{
  "num_hidden_layers": 11,
  "hidden_size": 320,
  "n_experts": 64,
  "experts_per_token": 8,
  "d_expert": 64,
  "d_shared_expert": 64,
  "hidden_act": "swiglu",
  "moe_layers": [0, 1, 2, 3, 4, 5, 6, 7, 8, 9, 10],
  "n_empty_slots": 32,
  "router_score": "sigmoid",
  "normalize_top_k": true,
  "routed_scale": 2.5,
  "balance_loss": 0.000127,
  "balance_bias": true,
  "router_bias": true,
  "init_std_router": 0.0188,
  "lr_router": 0.000386,
  "vocab_size": 7586,
  "norm": "rmsnorm",
  "norm_eps": 1e-05,
  "tie_word_embeddings": false,
  "optimizer": "muon",
  "learning_rate": 0.00222,
  "beta1": 0.95,
  "max_grad_norm": 2.0,
  "batch_tokens": [65536, 131072, 262144, 524288],
  "max_seq_len": 512,
  "train_tokens": 384000000,
  "max_steps": 3960,
  "dataset": "wikipedia_en"
}
Below are experts of layer 6 (counted from 0) of a mixture-of-experts language model. Rows are named router (the router's row for the expert), gate (a neuron's input weights, with its number), up (a neuron's input weights, with its number) and show model dimensions 0-159. Each number is 128 + 32 x the weight over its row's rms, rounded and kept within 0 to 255.
Before each expert's rows: a language model's description of what the expert responds to. This comes from a sample of Wikipedia text that the model never trained on.

# expert 57
It responds to: Taxonomic name pieces. Pieces of Latin binomials and taxonomy infobox fields in species lists, such as idae, Phylum, Actinopterygii, Xylosma ovatum.
router [117 122 104 116 120 172 101 168 114 116 148  96 130 176 128 160 179 161 152 172 155 128 137  89 138 161  75  65 152  54 119  61 148 158 116 107 133 150 199 116  97 161  94 110 114 140 113  89  88  65 142 144 127 178 125 131  87 165 121 175  89 158 155 150  75  86 101 171 113 107  89 153 189 134 125  81  96 120 185 170 148 143  89 171  96 100 128 149 131 143 120 144 141 136 188 164 122 152 117  91 122 147  88 145 184 144 131 119 100 102 109 130 138 171 116  88 135 147 176 176  86 164 116 104  68 156 119 154 141 130  73 156 100 156 124 173 118 181  90 154 125 128 146 140 188 155 148  65 133 154  87 164  80 153 141 113 111 126 189 169]
gate0 [ 87 121  86 156 159 172 158 144 103 108 204 124 141 184  35 184 152 125 131 103 132 153 164  79 133 132  94 121 143  92  65 115 132 137 119  84 148 113 147  87 105 162 114 108  96 144 103 109  98 120 135 146 121 161 118 154 126 151 150  95  98  90 135  88 133 133  92 162 137 133  83 141 144 123  99 122 109 130 162 113 110  88 140 137 123  98 165 125 118 155 125  99 151 103 134 163 125 144 120 119 106 139 138 145 163 119 157 106 160  94  54  94 155 152  92  44 136 128 143 177 139 147  66 132 111 126  85 152 109 108  99 200 128 135 126 121  68 154 165 173 109 147 152 160 168 136 155 152 155 146  82 117  63 145 104  88 127 145 156 121]
up0 [143 131 137 123 106  87  91 163 134 187  88 128 160  37 106 122  99  95 147 124 123 129 100  79 133 144 168 124 141 107 159 104  95 170 162 119 151 131 155 164 178 146 102 108 165 139 195 158 154 142 117 160 146 181 136  99 115  93 121 174 167 152 133 176  87 176  88  85  87 160 168  96  93 176 109 135  90 159 138 184 137 169 132 134 155 178 117 123 150 136 132 154 108 179 120 121  92 141 145 157 130 116 124  85 105 105  88 113 138 188 200  96 118 118 148 175  72  84 103 129 165 110 177  70  85 153 134 146 117 168 137  77 141 145 103 136 133  64  53 102 147  82  84 127 127 141 110  93 146 143 211 156 144 106 132 109  94 112 152 196]
gate1 [ 83 160 114 133 138  96 119 133  74 127 143 166 114  77  89  82 149  66 113 121 123 108 174 139 124 158 122 114 128 141 153 109 112  55 167  47 121 146 162 101 109 173 103 126 173 111 196 191 127 127 127  68 138 133 140  94 113 161 157  64 122 140 184 155 143 112 104 105 151 133  86 128 117 153 168  72  67 125 150 157 159  95 116 164  59  92 158 151  91 144 143 113 180 152 119  87 147 152 141 151 154 131  68 148 148 165 114  76 101 153 166 162 167 144 109 132  97 120  94 150 142 136 111 103  78 174 117 150 107 106 125 124 116  87 132 119  83 196 110 137 129 180 145 150 153 128  83 118 165 125 101  83 104 145 100 153 170  81 142 189]
up1 [ 98 162 131 132 142 125  25  91  48 125 130 106  94 141  74  74 120 110 172 164 113 129 162 140 125 146 107  87  91  78 133 149 128  89 155  75 145  99 201  91 131  49 120 136 121  98 136 117 105 121  56  73 184 138 106 163 151 210 114  85 157 167 121 154 127  86  82  99 154 123 127 105 182 114 160  92 108 101 136 101 144 120 113 134  55  77 175 172 104  91 118 171 182 126 107 118 157 129 107 157 111  79  79 151 100 129 101  70 121  74 118 164 104 124  61 120 109 127 117 165  91 115  98 139 112 132 173 112 127 130 146 125  89 125  97 140  96 155 127 185 163 173 112 173 168 119 110 100 143 142 114 100  83 167 107 153 139 103 153 159]
gate2 [148 124 141 112 151 183 143 126 153 172 154  66 129 115 108 115 117 136 179 132 166 108 122  33 156 156 102 105 106 123 124  97 142 129 111 115 111 173 153  87 133 108 198  80 142 131  94 159  82 125 134 111 200 168 113 159 109 136 134 187 158 158 218 127 116 130  35  99  83 119 113 135 138  98 139 118 140 123 149  92  66 134 113  98  68 154  65 107 106 110  86 101 125 146 102 142 138 148 128  97 150  64  88 164 125 172 121 164 163 156 127 109 149  84  96  80 137 122 146 166 125 137  97 112 112 143 138 160 153 102 121 151 107 157 177 103 123 159  72 136 167  51 130 139 128 137 127  86 168 115  81 132  62 145 100 170  78 140 140  99]
up2 [103 129 151 153 146 191 145 126  45 153 145 128  95 142 152 175 103 168 121 156 175 170  55 171 122  60  75 138 151  65 115 108 134 116 130 116 109  75 116  95  84 145 102 145 169 192 133  89 161  49 122 151  95 116  96  95 153 153  84 119 143  91 103 117 177 181 147  83 213 189 101 188 128 120  71 127 104 113 105 108 203  66 157  91 133 143 172 126 121  92  91 135 137 138 137 157 135 112 108 164  58 162 121 131 111 125 116 150 136  75 101 156 186 155 103 157 134  60 153 124 120 166 167 184 126 148 104  99 136 175 143 192 115 102 172  80  78 168  55  85 119 169 140 113  91 112 155 135 164 124 177 177 159 152 147 108 159  93 122 102]
gate3 [ 95 103  95 108 144 167  86 131 151  75  91 145 160 103  73 137 127 132 204 141 148 153 166 150 119 144 104 111 145 103  90 121 147 121 102 111 125  36 142 178 145 170 182 144 167 124 146 169 115 132 138 131  97  94 119 137 183 115 160 138  79 129 126 166 119 108 142 118 156 145 144 143  88 153 151 174  92 152  89 149 105 147 127 137 126 131 144 182 153 157 114 134 126 100 175  95 125 163 118 105 127 173 128 130 166 127 138 121 107 144  93 148 154 102 111 179 162  61 156  62 113 119 196 120 129 205 126 126  98 167 153 100 127  90 149 108 156 129  82 100 165  90 116 116 174 141 180 122  76 133 136 122  72 140 114 203  75  92 122  89]
up3 [137 130 119 100 107  69 122 146 158 207 173 190  89 154 164 155 124 136 131 125 142  69 144 151 114 125 180 123  41 139 105 134 188 114 127 137 168 165 130  96 103 137 176 119 125 113 111 125 127 151 101  71 154 107 118 105 158 107 147 127 139 191 122 113 106 132 137 106  87 132 136 211 144  34 110 128 136 129 145 144 111 150 127 142 104 168 121  67 112 189  87 169 173 140 159 141 128 158 149 180 108 116  92 141 154 146 133 105 109 103 124 101 157 133 112  97  98 127 124 159 155 139 156 163 149 139 175 155  92 118  93 189 141 124 145 123  95 154  97 156  98 133 117 142 128 177  97 123 121 105 134 122 198 145 151 102 159 150 151 101]